{
  "n_layer": 13,
  "d_model": 192,
  "n_experts": 32,
  "experts_per_token": 4,
  "d_expert": 64,
  "d_shared_expert": 0,
  "activation": "reglu",
  "moe_layers": [0, 1, 2, 3, 4, 5, 6, 7, 8, 9, 10, 11, 12],
  "router_score": "sigmoid",
  "normalize_top_k": true,
  "routed_scale": 2.5,
  "balance_loss": 0.000114,
  "balance_bias": true,
  "init_std_router": 0.0289,
  "lr_router": 0.00098,
  "vocab_size": 4096,
  "norm": "rmsnorm",
  "norm_eps": 1e-06,
  "tie_embeddings": "early",
  "optimizer": "muon_variant",
  "lr": 0.00944,
  "beta1": 0.9,
  "batch_tokens": [65536, 131072, 262144],
  "seq_len": 512,
  "train_tokens": 508900000,
  "steps": 4078,
  "dataset": "wikipedia_en"
}
Below are experts of layer 4 (counted from 0) of a mixture-of-experts language model. Rows are named down (a neuron's output weights, with its number) and show model dimensions 0-191. Each number is 500 + 25 x the weight over its row's rms, rounded and kept within 0 to 999. Numbers have three digits each.
Before each expert's rows: a language model's description of what the expert responds to. This comes from a sample of Wikipedia text that the model never trained on.

# expert 25
It responds to: First names, initials and surname beginnings of people in credits, tables and reviews, such as Joan Jett, John J. Bonk, Gilbert Burnet.
down0:529509499514511485481529534513499520490515472539449492481499514512534496510480519524492504492493498496506496486494487504486539506503510501482483521541462542497465521494490468448532478540524554498501458500467494498490510457496488495513510506514505530529471512545494496465527514498490503476435490499486499453497490477496463514587492499477492510484511501474486548509521498493521485479461485535521520454460532539539498496506465529508533512513530457507514517497514502462487545439504502497526531517474508439545519505526498527457519483536534542523487502505561504532459511502518508500
down1:484461490504443531496492522507475555521516482505518523485496501507485499466506537448481510515459489512515506535504510507516482546502527480494484513495509485551530463508500511488474526416520488481483505473479478460481501495460515474526457504482545494489499509497477485463538490454523561505490500531495474521441404491507496498512530493482508493462507494521464499459494483516539512499496484529486519466497505469510488546480479495481562535545510516537531510494492500500522518491492538485483496502494498488485505517506478508535467453503523471527482513520496514510501531530477528518
down2:546502556481492458524475511495506544520524522458521514502497477502473497556500506458558498519498505487506465503518476513488478488494482526501480502492512511496459484449482547512458517527495494553504527491468512490489454511493508507526513522492468542547488502501506460497493474540527509485551510504483488526473611527496497472512484486528508515531512477524515484500497516518536509499533495515536537467488502526468475508532489507502542486498530479477492488484470503467503498478471488498475503523484544501507477508502456501516498566521443481523502525520493491492460477504515539493
down3:450525482483530477504497550559490482500530513492498524483483476525489538556487454494465535510509491488492560529455481531534514491528473530471504509488445510496505436506522511452474499489475481531486501514478521478468479510524481498469470506513523500533478504468518498480504496505491494531489504516475517501518548506540504473474490526490487497499516529486469544451506469532519471528483519506498496535486461543472521538495506478536534492501476529516569519516525447540519517501497455507510495508512487481441510475494498510515503484519522482504503531474547514459506504519497498501
down4:495476513499512503544507544526502496506500473483524490559514471486552474456508487469535545499519554481488476485459501443489508480481458493443515445504469519531453468482469497521502482544494525475508495492533487519502501519482482561509531483482526504485470526447539504528519481536550497486523508502515497472543525464445479492515484523512527509497506462512533490510493480521463481485491501510528524469496490480505512485524486472483530518511508511490504497491503539512505539520493489504529490501543501516560488480514451486501514515480479550479472535502524515473525479479476519511
down5:529508497500464492533482523495527580487489509476521515524528495457499484467522478486497506454493500473495502515487508499480483510533544490562498484517484514541497489509546553513512475499440522540501507478521512501495504550511492499523471468528490510498508514514499497492520487551514473483493464540548516514518468464556478544478475522486491480501474498513524509531490472500519495526523495503537477533473522516476495496447464505484496478504495546482511533488532525455483488534474522464503481486499452480507469481456504466509493490498501489437533516494501440511502504496499440509
down6:494500524513488552503479491457537527510498483452502513506506501493486530495495497444514511495500523486530504494496486494457521478482478531480487548523488467477525513517532510494544505504502514466481480494495534475521491509466490506489503530509524505487501483463517481469501520462497523500485537513502460462497460513456540520532551475505502517473507539534522501480504467533491522540494443529476515516466508499484520553485534486512512480517477483471492490469470502475503466496489508448471532508465514482599480514505486506457474483495499494547488446477475559510546523482491493490
down7:503532519491487491467550513463516486494467508505507573480504508520477511480545492496487531446450498475479470449511480518522484522482536481506485496480511501508473519491484530497463473502487510490478484488525483532478488495494504495489548551481488508505511539506506494485485512522503512473503454447487481556481514544472505500495481466512464502485489503550519500555478481489483479558486500461493513485461450516470488514480513515525475455556504508509504528482512460489538462481501527453454497558521524489467501463495493527496510527519521527479527548525489511509511471483510494502
down8:512506505445511458447495489483514488515528509518514486536485509516465484455465510509506463495501525492466510477486505497511480499502446438519507491461510492477506510455517448495478494496464492507507502527504528522519509528456475519529462506533450491487505524486432519482535490522558450496516508495507486491507536517461554508480571496540504501466508485519526537486495487551530515531487518476469467511471497482488478463504530519490480515496483478522476497509516509434493473517509481493513521485498518539522506466492480448483464476492492528531508475461504500482511507483517512524
down9:499526514525559468486534474512481494520492494504486454518469491478546498517497528457448514538478482540504472471474480526480493526510497488515504494513490467496566505502520463483492448479484506533524503564540524444513480477477513504442465491477468496525474514467512480535509503512498495524495526532547491504507508503483519475502481534535527481454530493551492521531539497502491481494524487473534509482467515516468503494508497503527513537461493471500533508454517475505505502497496533495479571488495495454451487516515523470486520458490512498492524529502510502537540503522485490503
down10:466515491527464525486542479471488470493517488467457500490478510492496509492529511466495501511450510493522487517498511505501477501498481511530464515476514500487506483484503486479531519505465478505498441469513479479520472498522525513490479526526452497463488485503520484478475516465514538498489509441498557485505565530491551463496530471482520532559526504519495516498508500492514489474527477529523516500532466488497493523490524448523533540503498505512468486497464483487516510467536523517470483539437489507528477502491530525489542476481490433507475457558503505518475467512471449482
down11:517477485509528449482519514506518512491506551505524477485498556474509458508514487494445458512462477532483482513504540505535526500493495491516521522555506519446485499524529518565513465451528490520551490511472499457464507520512512481551498511509542485511530494469496524470514515533542500528494483518483475530501525497543509511496500474515552492509493501551447490466502489516541513542524482501532506464513495492490474490478474547539486506499475540515458503457520505463518508467495509462484504472467466471482481475478518496484507498519492457498501484479532477494501525479506483508
down12:509549492488490505499515505512517472494519475504514523511526531507526505529538444513503489543503503491528512537499498509501545516466500463495510508460504489507512486518462495480515541465514527461493498505527522483513506510531503515526498479498516503507473492508490495494505480531501468546450531496532524536527515500539520481471451484502495504471504583458528492509514481522511506487508487522507511491503538495458536530476486468543479531506509504510528484481519494532463533520480428495464457520520489472491525527529475558535549485469517542530502514492507524510500444552462505458
down13:493489519504515516455546484524509488533487489495477540492456473504491531510509490451439469509438521502490538485449529511506536500495510512483507491501506485508516484524508518479555507496519479496499492518424503479502511498557485472497487498498480478500486472451534501458490493495456499532501541534516531516464425495519540498492453499522521463469451482484500498490487487520518469519492553544514538494499528496515490507546474474482540476488514502492479473532507478466490545488521480492500493500457517487465505501524545481482537515517513497494504476487504489532517457513515467506
down14:518501525483511521514485492453480509536494496513520499520470522483463515531510510526499504461487473530456510499563514507512497475549518499517474473477473491477487495489481465538538464493510458484509480519467480493495506444517544550499482458464503490458473491507550510510525484474501465512525509480491474526479503521486513546473442498518517537483470511499499475523506524502480487450465508543505503483508473509497534490478495479519514509463519505498511508482501489497518463528487493510521463512503464526559517555454533500482505485503444501536489516570471480492485520504527557511
down15:503488450472524478471505524552467464520518512489480489482462506493460502541486516497514524484487502527519552511499532512494514501492477506505522554491524518529497500480535484544476501524489513537538517499526464481527505497509501489532527538488504510509457485485509493506492520523476495530516480478519526493526554439493500501514478549508541531498494464490498512501441522459461518535493445519489529511480485568505495516511511473502494506481532478528484502494484491520504510535526518495522503500531490510408490522490502501468536481451543523497553516455491478511478469519499476491
down16:506505518503474468521481498519507474504471521474537495424463514515459518466471513488526465513518502494503500533443539474492470450489506527533506465476491464493465518477517510523491487470479516476505464493498484496497523526483510484472453524482565508496520457470508499522549523500509534504526495471520520480541531502487507476584506481520513514480487514477498530536505495488550556504499505467524502525490547467500460514521491486486483489487463497538506507537497516478477484496450481499515525513515500491492462504531502493468498462492528523488467577502491476502491490524513501514
down17:488491468470509493478486518486485558512478520511480550505481483488492531548496510491463467486468492521546528504511530495465499485505522491500535502473509477500505511555523501484531479486491528511512490496473499502484536541476506518506595505489492556523514478540469472474478519516520472527496488521500487483517478516484513478530490504499451500516494501526461502491445507501519503522483495518533523503510522505488495482507551499501495468495506490544467481494498500514536489490588525454497451472548478500487509479509521523502510501468461462497485451484459502459532464520470506543
down18:509522490523521510514494489466492499480506513520485486490519534466481541512488510453498542501509528487514506489504478513495530432533533506455440528454476495506518479497541517479472521453469490550508442494461493475488525515558504484422498531542489474547517493512499534494467462474457494497470515500465489503509537509513530470521516467505533504517536504512484549494489483543490525496476521512489502500454479488503501544485500463508504527506503492506486482517501490486509492456483478513497500505484521494477510466476518491509486483535549497491466458511485517511440527493543463486
down19:517485485506487519521469499481540541479485514494500487464501485473519493533472501480514520525449454528490501493493524536515496469523510515489509475498456459477480452464475463528487524482489485522515503497474479516501515472528511454468514511479474465502521510495465484515518506494462491489499507523473500548500408483529486474491461515478504513474505491488486509463488504541551534512444513477502515438487480488515474485535535505467475465479496514487530497497524439503536517526519486514510505530488499483500495523511461500491518458502500527433505486445487449491528484471510525525
down20:518512484470488522492490517497450533466510488515527487518493502462506523491486501492488528504482488503483459480500471476495529492526553477530507499512503498516498464510517531500525511445470495481537487479522478490509467485507509500502486534486549520511504521492475523504475476500531478512458527483510498499488402509540513484527544490501494492480555487523553511516504485484483484516571480497498466521504463489490538482433506473496521513484546451482465513486491511503492520487496488476501490518521540501490505509518500511589490486458548484484465454559501506503494538493484493497
down21:535517503483483473448525485511516523512491487489487500500509507529467494496492517566510465494492490524497551498519509499464466470519527516548499466537521500487486535573546527476523490453509469470501505535474470464493504518503487483508492513519497522543546533459474472537494521496517526529498489477527528484480430525535503499483487488516496476542540542512470520512511566532516535503498526496464478515485504524525538509495473528483462531491480498503509559488512457518473518467491497514489474531442494477517500498515547509490494537505506502522480524501512486514501484496471489510
down22:531516511441492467499495509541538509536435505474517486460479492519481510491493474525489530502532465472527505559458485543514519492519524501481523493478497482510493504457509454483522471553475486494472533519498495492533485488482476482507547519500468504491502481491462462509518473474490471529555509540528456517488551483529469489506505526504508509511475509523520523463529544509495505454496490535498507526504478489481523505489553513474490486487507514491569444519533491496505475509489487503483492497542469497535502505504497555503466521499555480477463494481512473471532508510509526507
down23:494537501498513479538486534499537502522528522435512460529479495497442463533545488489469476463479478518486502510494496530532559488545499493511505453509521509538518472501539492471529541506453485487551469522467494438519495487464480507467508499493461511493456502470507521527528518486530501517508488496471490509523536449508524476458527516477480465509511529505478538526532494539512520476511488502457501508490464484506473507529520536523494507527493537465513523511487468506520508505495492510487459497524511484521460526479506501486484520531478460472480516525491462505496513507560503501
down24:488524596527505555514516513446451505487467496510534502478512510467520504479517497508467503491512492499504512492518484498499511497509515518528501506492508474475507477488546508475479512479488485464503515481492492506482510540492472461510454533537497475505475512486477502497510522521534504507507496554505501475487684500488488485491511500525500491486495500556475489471530515506521507534478501458531501509501500523495503496497497497510495523496479526498518511495523516519520469503502519492507508522500460501520453489492517496453491530491490468505484492511496510486516527476524499527
down25:528502507493501548472531492512510505499464521521536542502492502518510501474488507520541501557524492515506556522464532518516547549540490553495504491532523495540479491519467523493483491541498511481427468510552505452536465509509544492483542483511520530483489516515518524522468534509503499510504475489473460575484572520499477468526483509502507511496484508483493516495539504473497514485513485507493488502485508492479483491504492475524488505508482459507455526483509447472505434517535499490493488485519483522479480505505530499502497535512477485482531476534511501493490478434480506500
down26:455516521502481456532468529475545475517522501469508508491524474528501505482514494520457572502485460503475524516492516455522498434509533489491491476514486523488474477471468520557483524483494526492489493494448514507501468492540539521484479515439479517542504494463482494495479504538439537517519460533541490516516538516474521523497487515560506505510520473531483499491511498476500504482483445504480503530496514475494536520499509521505438495505533489503541506478486554514539497472512517483528507541483539476482462500516495489518480501502528519503509478500536494497504523480512521482
down27:540503476504535508466474545530484514497550485494504514472499491539496519559516450535504494502527487522485485515499533508525468485464526516501520466499537487464513521480526503506461536446467504505525518504512508499475486497488439494561496508513471500527443475517505466530510453504495522507499476502496512517502493510487499545515485478506491444512483490489482517523518477460531496534517507534488470543496561466506443466504482456545486509501547489514490468486496511488462491519498511496516460529495479488488484520489492529496494552527464505555498481511476505540542492490475481501
down28:535481393482543455447513474506460534536482536487484494489492525474498487564493528501493476505479501498482539547493557499473489524521515482486529479456480541503508507500518530472466498533516489481504520502475438491532527507495500527502531490475507513491490473495492508496490467532489499481488505454518488496489506513531461516525498506494515527478542497465519533498485469525472496520468497503498490546510488497488481484471486523548549494530570493491526496503456533506453496516519482540508499464498490470477531519495512516531479462459513490492493484497502508521499522509484511490
down29:558498525502540505491534493506478588483510505516481529492518509500512509521516494519468500535484506512506503496477486546482459492483468564528520518485521487500501510531487530488531504505466484493554532492496483513483495496495524506445490522518499509523503515482464476486442505523473489484532534471491484513510523489507492516468511530562498442527481535513511520558490466520483499503540479541494476451526513501527527499488480540496499530508445499440491533513506509481460492489484488501553523481517549527490468529474510525526506471514495492513508494542490491479503554515497491510
down30:503512495519528517493501502536471536521506499494517529541465479488470509448530480516522490497450532508505511496483454448500476526505453529490505411561500466510506502465483478505525544532450553487474461514523504494498527479480477519492542517437456531462478481473552527483481493507479483500513528484523484518502504496533484490502496457467507528502486491502489504530492521524468524514527508545479494492504517518477488525502484520487506543492528505490517493472481510518502520446485478508534493468531440473509487506547514494527486499503494479516490489478524494481521499479450509477
down31:491533532510524460470490491557518498489527538491478511477485447449495541509505420497493490490538513531550466489528470468480496520530499524517523479517468477549498471521516516531479493523479495498492519528538548498473456503464502484494515440497481517497511513509477488501474466463516519467496525494557509517494523486491490523529500517495463507511522513506537516498491482496499533482465482544537485556467453481464544490510495500499511487475510507503500518475478501551491515523519466512501522520513469474479551534495492537506492507491471477498474490514479486490544532459481503507
down32:503514482512490483506484520518497505506425525507519525486486514528515465531512497513517482505463507490508493522503489520532502510482505500527526484482452488488519520487486478467502469465454508465505496525504478517454501531458503502490468473521509520518497498513466480450538474499516508482472505512459520490526592535510479512503522503462479509514486486547548512478501528478558526527505473496540477478464485487496491470508484445464502466474509559489521498473512496508498487496501505474566490524464500513458508498536484519466452495514472490491489495487517502521538585531507502502
down33:482482481541515484484483550485438530533516514529494541485487480532542500501539514509460502505515521523486497498474475524505479533508501490490502494488496491485530535473530488442575487501479468482497484492470487461490528531523476479521472506528517499510484501481488509468492491517507472489508474457519509488524594518542556527515496508500529508463499483537456534486540509483452485554527461474507503577487484513499473521494473476462486520478485475528493524506475469456506537507462523527496489518498487505532499516505540485509528487492509503490494513475510506514517516497498498485
down34:496535479514487495543484473477533440533523541513535514508507500561512523466499533474532560530491529533463419474502488481506514498480464507507515541546476499509507479477541434474476475505517517519502469493464490499518500508474509501516485516491491503520473474494517479457507525494500467526478497447487513532517588530525493494493509498533479511482504499478476504511520542483518520518515528476473509503530542482523492487516490469538508534509485466548525495485474487480457518514482480462497503475488534502518491506496492518518526515496517507483491508492477503508510546506445512513
down35:461535493488470511520507514492576483518514501502523460526490475485478491513484503419524457468500477505484474452462510463534504501499505527498541525522494447480517520504486537512491500508540521465503466531503486486481463504475498487529457479536485481502500520475457493495458543497555483515502534511474541505541541536488530503478493512515496499491477548513534481463498492474479495460531534501512507514494543530502475511515495491472502529505499495528501510455522534527497474509484548495497515490533496433536500556525507482512510472463521509485534499506519515499481494491502514527
down36:494461464491469487518519507454487517484504490515555460502518494509515489505512497459550487454481532457491529511502497483521503473461489500493509466496492513528502538513475483505488453473513511531479565495487504491477464532479516498501438484517506459488551455527458527512486488482533476475489530520503455466525441491505554513482497490526512506519493482472517491542497509518460525547519441477491491511525461531532483516480461529501458423484499497511475523487505484506500490504501497492512547504493553458483501492498498515473493488457478488528477506503488507519521504503496483512
down37:552532500438454475502526485515483522469438512511480508510496528458522482490497501509464471518539513489513470511519534486473463446497535458501531492498490492491511530461527484546520506507517539506492544541452533536520489515501481524519481518520490499477459521465488467451524501483490470492518461508495515512526542480476525508495557474500470479501497503519478480495513497537536455499482494500544488528503512508508491469479482492531509498485513511482550492507537539478515475480510466527471481526471479463548460483513484522456467507468516469504483458487520483495498486513519493493
down38:464512538458496531493488478475486504503499507505460508516501496489468499488469501477520493452502468513464457447504505533446488474490504496558455496457529479467480544509485512491555551525465513522493429505532528522546483490541475502513491516511493514477523488478474532498515496502504493507475461488507518510503554459489503493493500512495484481553531484488539499493524525488484540469482478454527502488496544510533540494460521478486492535528511468509468482492500511476461520497479520491488492499528496506464529515486464489463485448502508488493524532482443508514500497541518477481
down39:484538491508487503509555495437534409542515503482476476475478477510508499506531496536508514519476476531487494494471512527530488502485500489432499501556484512470483533518520540501508513491494554499464500518472495496499541495481502435540519506474511520490516492546542505469476485537556491503520526519523536509524531493490525477534459484505532473501498492450520506496503479478503499522498501542511480468518551487497481501492484467540495482480499511509505529531543497510508491534513508495506545500448488470550505535503504492532486491481486495490475494522524509496491495516549513537
down40:525499539515517524497475531423516481506515509500472510487476499455517526495485490497490512449497473471504490500529469505506541498496507468454511494493478444532484515509507490480503504465547507508526515478510502526517484499500480486455517494503501500535470493529526541485528499487530491482501452507465452502450425511523442498493452516507530474503495463502486491502520460507506559487488498468488457526512490526493483491511493490558487515485518514484494489443480526519531536512498493543515531464518537552511530479495506471527525525516530511530489506509472482518499465497553475512
down41:484491483501517476530456484491431557490508489532490512492496534461452514536491515479528526506458557502520493481466506526475487518518497505478478495500481521562520497514524502514498498450502476541470453458498481448485501536496480501491490472488508467525511514511487530485509496484530527508501497527526491520481454524455504462563501491541520483497544485523498526502479469486512468509494508495510490482490458510518530492497471500429529529497496489481541461528498500463474525487502517492464485498470495472435483512466506515524495466490517453515474544493501533502512522483492510521
down42:489477449467495463503461499482510476519505511479474537477498454536495503547475475495508517504483530491473537510500513486506529517478541490476491508487476498483504465514521466565527487525492497484509506512509462542522488529538501509464523504491511528484489488436525488448465538480463472490497499475518538526517438507539492485516520522508456498460471488511526538465447458512535443475474475489486518496475510532493527475492499505529508475494514482489513502521504471480513506489464483531465491521540532546522512535511524504514498425475519511478505489548512490500509489510490508512
down43:520475515499483513509525501504450487520484498511532496499498508468553503449514493496504482518546539541511508506525538469468500542466466507477481513506483504479489513515503476479520525501500495490527509491503466484563486478499493492519488469510526481473493553462435520472527465477504482475504462490527512517474509465506521487557455512453479502473509479497525473560514489548484467512475504538495482449503492458521507500457514452533499489529478528462516509479504531515510563494484486500494522508473477517524533496515526501500490534536502539484477498489535504539504453548502487505
down44:518488542494458516534496486483533528457501530502533481465499520491473502506500504512542464510524491491558490514534478531466495469499515485458499484478506507474468528480521454504521484523529510465539511486495464538491528530492450536529543531501479484506460533492453467523537476470517496503511510485489494472511456475463484499536491484468501490559553486515548489515496518504526534448483512538523500529447531524516508508501485496511501539501491505504467548448479505502488512515570510507493496515512508474541496538491505524491464530483485487483489495515473489492497488474495495468
down45:505501469553509542488529474498500495504458478505480567504503502508512531465512519520471508512517481532510557486532503488549483509511514567514490489509476500524513506525492522520522487462492439491460441535521471503475513475519442458497472523511509520491536517515466503440491512503477494529486497486481495522452453492581520503524507478496464490492445523503458485493501481482492508508509530506477503521500468510500485542490541504473464500490489463496483498513495456495512468467503516507499478525490505505513497484505475496465457492498538462553473481490522509479506475514469512516
down46:499505418468549494505526488510471515515537426456521497481505538482496540498517499484466537486446491472511506527519514472490534450500461484483501456490505475522483475505507532458461494515502500495495498510496493515501456511515453516507487500519512535494535537531516505486499539516509514467472473532507516534468521531549505490485486496475464498493458469471497517472482476503549485544512492506485514477499534500497524471494519493547482478460474488500436512499489486528509512532479482515506516430480472500480550503527488514496500510541481506464509475503519512460511479487491488508
down47:510489523490432497480494509478490501512467459496516464493495492485483454525529535548550520503450430480472428488565537491526475526486515487515521509522490491513473509451513476484483515481509498472493471480547504503531476489476498531480503513482477492488521497512486477504497532523504515449523502520508462487554566490458496462503510474451516496477530499552542511486511505493496513493548487462498480469525537514484465463516484498539516505507512532503517491474539520491483515475499507511506505455513485480502507498499521510538469518469473518500484518504520506469480522467507475491
down48:478542522545539489566523523541506461487496505514514475506519491433472532474476544496466482532524497533511502490448526523494521466498499519511459497482497491479500497509489510501502495496488511519538457481482520501512473485525501440518529503498501487526495516492488516503526509499548531509515486550489505469460524484528512494470506532475524489462456469487526517525486537533506482484460486490479475480464455508457501511452503523516513506520535439504489509549485481490529488478492429480506552490480496541507494509543502481494508499512482442517484496471516501494484471507513487472
down49:531481515483465494511476495541472495462520490509501522533555517521537510545547466482534487495457515471529478496516511510512511508479514516523475486458493542489553487471491509501499502502474499451491517501492469464480568471438508479461514508519505470485480548503514479495526504546471516505552479490488527508484488532508507542487515516498474523511478532506539488497474529500456479444475490506483507479488513542510528467455501540511472468498490463484513521517490495523517498521506458536473479515477486509498486517560486524481480489522520536536529523488470486514506467474490466469
down50:501509497511532475500475475569489489535556503525514556490504481533505512515474456458452500535517482504558494480478504504537485486496513569523534523478524469510494451521521512519487513459465480539464534537544492437452506535527490493468476487515521507554521500499487493517485527481511493526497512525512511487462475502575512495508525527502499488461459515489480520538511501553517509511513522505501508528480482489476474501506506501465460505509490485507475491502544493521519483516513463539503499471520521508480504505492532497454531486519500487513451493475482493482512497528498496495
down51:527481524507499485511446488545485485473525515496512489483505474453502462533520473526496470513467536497502465535549496518478509493508521502533502501543533507526494484452538530511491508488503553489524557529508442475476514487489499468522514467536491494520496519510489469441485474500469520482509493491517509492488482505511464531517517483509506519537517498492499539497472525471475492463494461538534464549497518486528526498480544500538499503516517509438496502470505547495452497463487478486507517486504515517490524514491505495524515471530461539545461500547432510484528508484501520514
down52:550457496461500484491498519492504518521516499498555508464481485464469474521495484475503512528534493565506502491501531550504491489464449424471460500462512512510480515523532499514499484509469506445510479506526541492530513501474500460472483453494494516442486551469551497504494488464468482552490505452503490500544504463535488491490489484472534491514497514480485522485453495503481521458534464519534501521522492503496491498483501550502531461489474522502505476488487499505525483504493469499532498488529483507506481476514491514486467510531512504469480532511553475521516514512548481503
down53:516477508515517562510504514467554505506508477522481470484475495498492506473503494498507481552479505454478540486484481553500469500505535516557473514528490501470479486522508496520508487462459509484470495472518487504486500514525487477491463510537488459485529539487498525466432526508504514506510487505545565513541495528509513468520531532508505505518470518477517537517469504442485525489548496509540541471531513524487512505487497519481488474455454494506505475471464478474506497552456478533533508543488485496519515540522481486518485488506502528457513502500459513503506477491508540470
down54:511527480538458448487447545487509469526479522464535529484507515539458473491464485509512479523494502523513484515532472491514496533477540503476489502528503508519483504566509522538497556482521503517494466503479460511546464466515495480490518521463501499481496498477478508455470494578473554476528565524464513491537521477510486513493517482518502482516462508469487461498495475524525509530519487497516522464494527481477491491518531494454522502525483506499488517464481470472486527510489478524505470545508535539504485491484514456489488497523458524502481488467474467497491489505483516515
down55:507533516495496496511498465447484478470499540495537509507502477520499432517484517504509463507512492495537556524501491499479517495495507481500520499530531453514478526478479529503534539489494492524508484498552510495511519535444493497498487515494547507456449505468513486551517468469473467519529468475525529549461520504508500486482506522471513520481489561507461534457492546476462452527477498472488480506483516515483556529523538514495496511503526519488498516512487505486514476521526487506486492531504484541514518473535514549497522500524464460502484482500554530480528508548497504497
down56:507500532501529486503492500499469535526499515500510469519544508468525500442520506523503475549496495508484516515485564464519534442500538471514511495505513522512473482504495502514513461493462454487513468543476463557508467459485546489528511514507481474444474461536532496513505496520513513495484536507491504505503563486486482516526527510497462509525466531513516515534506480481543543551502491496513487507532497503502503472505517514449531460507492507504491478485468486516499491486506514498525457487503436537475501490470506451478485516522482493490501516538468484473551456482509474477
down57:509484447511469486494461516484547456468504496475494525495491533512491451501500507498505512505534445525489492498502548491499518534501498518469500479491474466452485487542515521521503495560484481530482472498535547503512479447455497528485507510521510491482482526490496510500497506459462535500502483510501495504521592518507484515535511497499515507526457537480533442491518505509478484502497464502447537496501546450483515470497529488464454480477527511490499486513491501507500500463480526465458468507450542494514525483498515521525528518526474487490473514475500509469512503509519450504
down58:491472477554561493484517547483451495493470459487542507487509486526477498525477502509522482477453547490525522496515511541490536532534474498506527516522500510487517565508504538505518489498475460505484501523523501518502552535478526490490480492502464529529514560514486497526521502517500505482525505507468504466478470537490480434495509512503535535524498501487524493481432474463452509471495479498477499479557513511465482510491490556505484466493494494518461510534503500466482535511464494500548468478502486448516471498505487505488505508490526495498512554500521503482527521467509493501
down59:526512478514519481515487501472461532463505472491500521502529496500462485474506453499459526544505490465445492505509508494523531510513524484493475509504522486481497458449468505502502505476504495520520521479499485470506479555480497511539499511466475499462488503456523471552503505515481511497487528505466453440474524494528496513478532490507431507518454459469499515504486470492528508495464553499531515532491498500486490555493495478493512443522538467489495499505472457485494486524482496499457448466502505513542507489504460481487491512530478495533512445513480505512476563511459503490
down60:460555483482548492492511532535523493509489492481499493505523498477506518501510474498481513543469463510501530525480476480512497484474489468528520515485491531531511485514501507551487515524493515470522528505446534527495495516520473468477505475529493492513497522518425459466533535507462505492442483521497497490518478487513502497516507495455544521502522507555547554525476544537513474542445462525519489466497487477521462472524507484527503465487494481523485513539486482522510488515503496505516526499530477526495523528498507487528537466509506470462442498491467458509525482544506517493
down61:496489532519492466473490482495553487499512485508517444495529508549533493466492519530520490478511492466489505511507491557511521509491510494508494493467492475495534535548508541469550496483507469491529459454531498447505522507569523491523531534454497550503505474493444521505515527500526444489506473503511521472527519556542481501495485486506564497485505494507527504528455544497514478538470474505504535511474499488455517487504532509503467513474530471506482480498484541486505517478483499460505505515509488511537487493516496464504506507493515509494453506481512515489503556473501454479
down62:541442479477511505532464493523548516541468495517513498520542513491487517525531490460466516508456468515514509495526522501514471497506453522466505494500514525505471529517499478483489491485520521495490517557505531456499516498475509516483534504516490491546488507496532502508522490526441502463514509488514492511489487544486509500540519456474525468522501498522475559528505486479515499497463531445505541495512490494488513467505479476546497508512528497503552509563474500491520487525490504509484459463525541487450472469473475474525541504517534556531468500513456477529512472494508490504
down63:473535554502510539524519461468547473507498520480485519482510519477486525532498511472520492511478460492537476476498527524495515487471528530471521484476504471516470473463503440512469514535448483507471530545499507479545526491497514495456533472496459489467498520496519466478507509496452512488508510498508486463496478446497496512479494504511483485500463542525471532497450520468498457486428482503514494507459512459492474480492526485490492498505508494476458499503528476478534564494478495507449479489494502517501537518497483516503566471502541464491513532499500474483518500527497494493